Weights of a small mixture-of-experts language model, trained from scratch on English Wikipedia.
Experts: 96 squared ReLU neurons an expert, 2 picks a token.
Training: a variant of SOAP for the experts, 3722 steps.
Below are experts of layer 7 (counted from 0) of a mixture-of-experts language model. Rows are named router (the router's row for the expert), up (a neuron's input weights, with its number), down (a neuron's output weights, with its number) and show model dimensions 0-127. Each number is 500 + 25 x the weight over its row's rms, rounded and kept within 0 to 999. Numbers have three digits each.
After each expert's rows: a language model's description of what the expert responds to. This comes from a sample of Wikipedia text that the model never trained on.

# expert 10
router:550500453511516510504500521552468467530468508517476497541510538488550493452511472514464531451517499489492530518469513497488491513489534509494473526531508478524480499537479494503534505507486479490494469476508515482480496473543513515487498512515444530500468512509569516533498518455528469498500465496456468477515509492470509478507506510488485512493480522468519523446462482530492456528521
up1:506516488497502483488494453495514499529481539510538478536464482525515516469517490496504483459483503511531489477454529475471533524498512482516500482523523511485502558511521508525508556503500516493510496500532458524517496544549474502501498518498460475493515534437469520564537478522550478477477531483496536523496485533515486531502501483495462502503503496500520468457488488543530480535460
down1:491531496508470482542501559501550491496537504483513503486494530517502466535485468526525488514506485480500506513524478475529523478469538542468507510456500471487511483514466492510483515514509501469501495486520506508525530478520518517549473482500498492479472484504489500424443494498481533497479449537486524482492447509496512481482510533496431480499517452449502517512475493517504468495543
up2:511470473489501488508505499492527492508462465527463477490497518539553525447528499502485482510520524454500546513503504490540457534483523483473449451464509523483502528551528504547461466501497526520463512518501509502515470477491513495480515440502497519521490522444481502555463499504518543471511514493496523494476516477501526501510498509518465483515510551506506492510501461522503480529467
down2:517480493510533532498563544491485505516467515478492480512512458543486464501500457493547521505472478485466486474497499495501494506480482500480514497526500451493510492539494496538516510499489538504500496479488517512497481474561551497496464530490494492498483457470556565500534496512481495549488449484531507492506519455491513534497527464466514486499475499546543502495499522480478527527469
Description: Commas closing an introductory or subordinate clause, like after "During the autumn of 1937", plus conjunctions such as although, when, though.

# expert 41
router:497543519507509533465528521506514498530496503464490466481484493524524486517472487526470548450507493524464518504478542470473515477510514513475521538528476479531533479545538483474473488484474529535528525479520503481508512458450506478527473517479492480528524455517515528483485520456517500478457462484506473473535550516483526493496509538481500488460500521506465482471492504527537480516519
up1:480526515475527516488484486443493504544518509508536500530521521511506481502456520514492513431460456490513492523532516498491473479478452534480479518496546521499474513502537483527507489485478513458491541507548524490467481499481529472541497486461497540496504494463485492502500514507529502505503484503515526499462502490484499483555497484494513488479592480492464510479517494494524539472541
down1:474485536521508518475515484502546546508512526496470519524542473486516474495502539446480455525505498535494508520506537480505466528463521499502475551488460512504509517542510451533507524526449485536483513482485456463502469503513493495514520536529531477509485520492496511508507486491536479532527486490483489481457543490485514493504483473506508490490505476524543507549474478552501517540545
up2:575514494510486523508487483500478513497493513513514533487500524523506484492511519495496491467530494513478482489543505520504450460493479517494497524541490524474556498555509501469497547455477475504495476498534446485457481461476513518498563495501489535532534487496515513490490482484430479516496519487557491474501466542510497497458473506518482506504551488508538519499523485515480519491498
down2:509484447525477493444473480521463473520483507530531521495464519430497541545525505495504463488481486521490503522511504447503513480496500483500534508522470533497470457485530518515462429509495527464480548484490535495478513536492477541530496510526490474528509519487501504514454518482480477527482477493491514568486471510490488516462506478496519482533502489496518481514502517493468519513496
Description: Pieces like go, vo, do, no, po inside names (Lo-go-s, Ri-go-bert), and country or state names like Mexico, California.

# expert 23
router:525532505493520522467536534513499473522474484469468528470485522518531481521484469530476527532508521532479526527472533470473534477529527489474513531490471470530517476523522468465478471529472526517532529473531498473530529506468512514516471526518518471531531470529488530483531530497522513470472469466480479468529531509498527471487532524473470469473478525524477473495495511524518477524513
up0:497487493444489462477555533520513506523499482507518488474487514499450498510530487494492494470536504472480494503482454479509499430482511501549497471505525517551475530506488472486489512477507545514466543508485521477498481473478508504498501514497525542515497543479506489467498484507537503512517516548463484563459519521506462539473516547507502481507478459446499484514481478468511507497508
down0:485525498515513487517474501480466511483521489458476523480512513508478453482536495519490539510513451482545479497491489524533520485513505488445483520517526504507524529526504542531495516507462516496502517521497490492535560475480505535465486528491457506476523456513544489492521546489533513479529520524488491535507527499436468487467493531489483455524489497489460471543488520529472454511496
up1:513496474521480473507487488473549514461531523482533517538530473448480481453513512492519496517481531512476488485542489542509529522508485482515484473505565556501497517508496503506531514477532473520475446513509509484534469523497489509520528552476478524484530521488500525504514506480457475523489501531487474492504492493511540506490459505460505520496549525497485498473501452465525552477474
down1:461468463522504470470496527497516535524474501526554493512500553528485551512505479504492515518470520540518503573514491506487539508509508464481478507499480516476491458494477474473476527537506471493434484467484504486512490518450480485529503474470500524496478540505500487465510526545460500516465521497497524482522535539508510505492474510501503498523461530477493544497512508467516533495536
Description: Assorted word pieces inside names and places (Barb-ado-s, Barton-upon), plus periods, parentheses, of, French, Greek; no single clear pattern.

# expert 38
router:484522497518520517503532501529464470522463522478481490496472522514517492544467496478492525489472542555504498526502509478489540455520517507480523527457491482473480476494511488519464484507496460554530528485506515503475523508469490514507450514518495480503528519504426495522529535531480550474522489470456479495499517471463524453534461485518500452485497536529481497494512531501501494518505
up1:502464498534489524530515496472491500518480483526489497506509483498452478559481539497498498460483463484501517493527466506531557464522527522514496531489509503453496508434533505557483492498504498529497474493472499488499527485530463470489495496497478521481464534502460451567500551523490486524504524504553502506472496481498472513517458470478501523532504490494503475517535531476481511518481
down1:526457494524487528481508526471493475544500515502485476470496535510520463507545477559495532459517500501465510503480494501533501506517511516505514548516486486443496489461523461506505535511532510497495511488551481451520450519519520488503561496489544505461486503497509508486459534522511493539473517485535484494494467509470483488482511505495509500503540539532445503504516504493476467558496
up2:549445521522548538516456483494495527490486463478515519503530518485507502564479515470534483485497483492529465505522476490519503488505513491488516511493517512482542507493542478461474509512527501514465477513469483539478509483477460498520439466515480512529527514482467481519495506466475487518529529532469515494522553500500483434519503521512476518535475469510507514515528533482539520508530
down2:487503533517476536514503512512493506491514435500512519511460476547542492500479491490505489466508484534521485547509513516540507481506540488484520496547477514483432515507546479518510524520467511471486553508506507531491552475521535490534488510473519475511466538487463456467488515490486458489518516499468511495495506522522508509470490491451472492506516569461495484514483530519503472509514
Description: Inner or final pieces of non-English names, often with diacritics, such as -í, -ić, -owski, -ová, -ani, in Slavic, Hungarian and Indian names.

# expert 58
router:515547480513490526467519525494507446539479514488489472517478520515501482532500456510473519523538499519484505540458532476485524468515534529456472510481488479512472492482499495489455499523490538489535533467526474427504508523476512522524495535494521445495518470543512508463506526493529518470478495477484492451513515512510528465487509532468480475483478537522504471495539508516508483524517
up1:499497484540491504500517524469465472512530489501511488514500503509491499494496483534461546517507489507471505478515556509514457490458455525485447461524490529507467463515501565533463505477505483466493500545491498452458536490468484536494532547532510472500494519498523483481500514551468534521528506508505531501468478510523499477506470526469545515505499474500521540488501535496535530496489
down1:461510490498494512528485510478505533550499490468508522480573500519492496476473528543506521504513524506505552519486544504451516483514494490519492485522461492470492498493500483497465503473493504512506491495518510565458523482495496474550500540507502501480542496461465519460465539472483484479478462497497497520472499527467511493545448504451454486504545495473498503480533527527496511530497
up2:514512487495486502471491499517518487523491473543545463490470519484494492490513498514467478511544470448502521502449558545568482462480534550533503454522486529459487492472503495552479493482517518469505482505504505487470495525494507480536512498523521484468466473511463471477533473490540524513460499497513512529537479508496511467501517534503487473499519451499504508503493475488514508457528
down2:524493501493492486477535502518498522497468517522504521500500468456472484497477457474467503529500499518487503467466506452518522530544525526487506545491487529458479469505502498513491502517530512531455471533468469496549476533537503468521500485493423473484540483491474491517531518470507543483495501506525467500461523518499515528514478556501466454523484505490510500514502464447509501468492
Description: Small word-internal pieces such as f, th, log, cor, uff in satisfy, aesthetically, Psychologist, escort, suffering, and words like List, Part.

# expert 43
router:520508491500484533484493517524509483509507491473539546501523514534470460472471481476470512502529510496496520518480499480544492493536528479487500538539496454525516456476504497482476474536452517519531537500523534499521480480486477518464501498484500477494504497519555515534518500494571501467502488469479504478516537512485531476460457528461469482497471532486510520461482496538554472477497
up0:503517494488506502522521510494518522489485557494525546527480497495472494517486497517448530516512537467475510502471485543520501462515469447488479507560473511478527509557475521488474500533509511465513486523506457462496470496464508494454517485512510525473530549482496487534496471504509493502493533499535509482507474448464499530518541483483477547546490484470467483499492513512546526482499
down0:505539457502468508515479546464496533454484499486513514496479536521506484499507512497523532448474525504507482538485528494466481494496497525480504478500479473547560479539503497472466531498467553487482501493471514515503516517533501433550511527514476503531517504493484493506514489487497510516497518489482461468511497480481492445524495451459463517513549495499522480462475472519530515484467
up1:465487507556469467500520475531487508510543500512508519494540546476469493481501515519558495494520470538512510466497491520494472521515465506497486518550531477493460504429465531493532537517510499530474496513545490548533513496499498492491483445453458490484526520503523527524474494500514529483488540530492472533500553469475488509509469478526487484502476498508506493479484497521491500481530
down1:464527495553480503495520483476525487457488528471524473540532520489474462503515465480511503544511550520542547481488476498503473523502475514474486529502484495473468509486498493480497511517501505542493494498524447509500535491463494499460505533515497513495486550504478486502507477470489480536476536450468475526514508469546492513516484515526475515509484505552491497500537527563553497478523
Description: First piece of a common noun or verb split into pieces in prose, often after his, her or in, such as lon(eliness), ped(agogy).

# expert 14
router:524535507495521524470536534513503473522474486468469529469486521517531484521479470528476531529509527532482527528472535469472533480528530492473515531494471469531516475527520472468479472529476527517534534473529498473528530503469510515517477528517521473529530467529489530486529532493518510470470471468479474469529528515501530470486530524474471474470473528521478474495491512528519478525512
up1:467515526484531496500471456523531484526494498511519482522501523481523478506522427461515469491520516481480512525519500507552519510432497529503455513504491516460498520463488520558489500476511501520449489551531502517505496512548492495527532477455494502534494475500466479517482455552475515511511510518511521517458517467517469460503520489495526481491476466475476499480498483507498516471507
down1:501508466526493497488504520494511580498456479523503478492491516486527513543528503492491527531468532498507498462483497504522537496500531531486514463542496534482503488456468477505510558497468462474569504487512506519505474488489474483515496500513471489452492494496490491511527452487487541499517510480557484556498492475488514529479509508545559515505527478533528480525496477501515480486530
up2:483496500497524487520495477544495468525490531508488534544484469485454528516476511476524476505508427503543469509505448488520473467520481466501521482505510554489502484527519531525485506473526520503482535497511499530513495500501499528474468486548457526470493500460495476537498488539492528498443516492461529511545517488502513534515507460473494476518459497533472474530503513454502492516486
down2:508558523530516495521490474495477486494549472496526502525493564444484511538540463514502485493473536482524471514452475537511500466487508477501471441473495487497506511481536522491476523551521489491503521479523501520514479542548511504509488487489459482488515482487480455515459482536495502463518491525517496507532488557521501521479526469492462531533502537483495478531507487502511487501511
Description: Closing pieces of split words (hand-ful, degrad-ation, Heine-mann), line breaks ending list items, and words like un, Prix, maximum, minute.

# expert 24
router:552514490498507525476533521487503471516501492514470507493496493492510483523496483529477522535448527527483498548451487477484578442518493501460518528521508464531493460509442478483491495516470505495532509486519469465539537497479477496484486460480514482538510484523493528494517513495526512481501473487528485458471535526496534464502549489504468496490473523513488494522490483540498453507506
up0:532499542528487532505517496479531501514495493514508500513467445484495500450498548489456508524457473524518462470539470558473487489487479521507491480516542525531492489526471509466471456518539501513494499521485485484481517495480500497455498481455501514497463525518480482509510509534474485517539484509463541463487516485532506518466521477535513461494543544474505481525483503525538509514538
down0:499491551476537507488509502514540511485514473470504529528499488516459466439517503513494498505521479518474562471515520481507535471470502474501494480533463509513560483530492462523542522536511469444530482509498518469502485536464524491493523508451490511538488544483481488492499502504465488488498508504486509507462497528486527536541468492519508491476499510486495523486527529455488446496531
up1:513486505500486506466532481470511487480508548509501501492527497495482556511515547483497503512490498512552472516471455503521515462503507540500494486548465513515475473488491549477491505533523465491460511534523458512532510510398471530503500487466496475468516538482530497511497503462517489528496537495502507533529462513499482524478484499519494515503436530469501511492496505508523491464520
down1:517526469460521471474502503474496489522508542493478490478497505452516566495513459549515476482486501499503519467475532509511548490532478492536521519463515475456569540494491504503478498514462511510494520507532488484528531512512496508477521490470477508495484493516463514514494479552476489477502478482506468498545488494567490476479508484510500496546491491458519499451499537494454463502514
Description: Final word pieces, especially -e, -ion, -ne, -ment, -ie, finishing a word as in Studebaker, vaudeville, benefactor, Fyne.

# expert 21
router:491535510472499554479542533490464444525464471492489536499506480518520497476496500531497520528519529524493518512494521456479527479530505524463485531479463461489559473498457506498467485499466502512528508468528543500531486482492481496519460523496522481547503459520525516514516508490511517458456478468519466488556535511484527506473515527494471479472506510531537468510503514515487496510510
up1:491490425525514511493520490472495485525518511518527517504501450513542516449469518517461490547543503503552506467509470506487492505521496531524499524449491516477519465487445516506515488511494466495466524497481523510492484554492451469479485510516542500527473534475528464521468482504480497505473521509500507494527495569491470531513516513511500492516515493517530534525476454475500520488512
down1:512491498456501520470494514479524500491470501521513467489491521495482406531519483509482508489508521496473515529505471487448519480538519519521484551472491517535502500491429519514457491497527526529487484501478486474497500550524484507497522501484515543532523580505532505545485493525542506522475488478522512505500502539510489497523497493500471511535485498543504466489531465501511487509462
up2:511478454444489516530484522514484503495494484527508484498511472490533488469492476475502487559472510464526499471525490460504463523512522509515491518497495547485473481518487537503501510494498536474523503523517563503498472470449537516543474516521514518522530507482559497517470529455515489511473543507495515513477480503513474492476529519514504496538539522506551475495488523490431534485508
down2:489458481484497502501505514498537541512499518524482555500496468512476503518545497513510507504519475526475529537515464508503433492547484490496481510527521506511466483516530479522500525482538526499517506498499515496492516496451488481546503575479510488487499501497530534498474509518501493463529505547500490455469437502508516509482483444499467494471510470518446477509469454515510525468480
Description: Word-final suffixes, mostly plural s and es, plus taxon endings like idae and atus, and place or surname endings.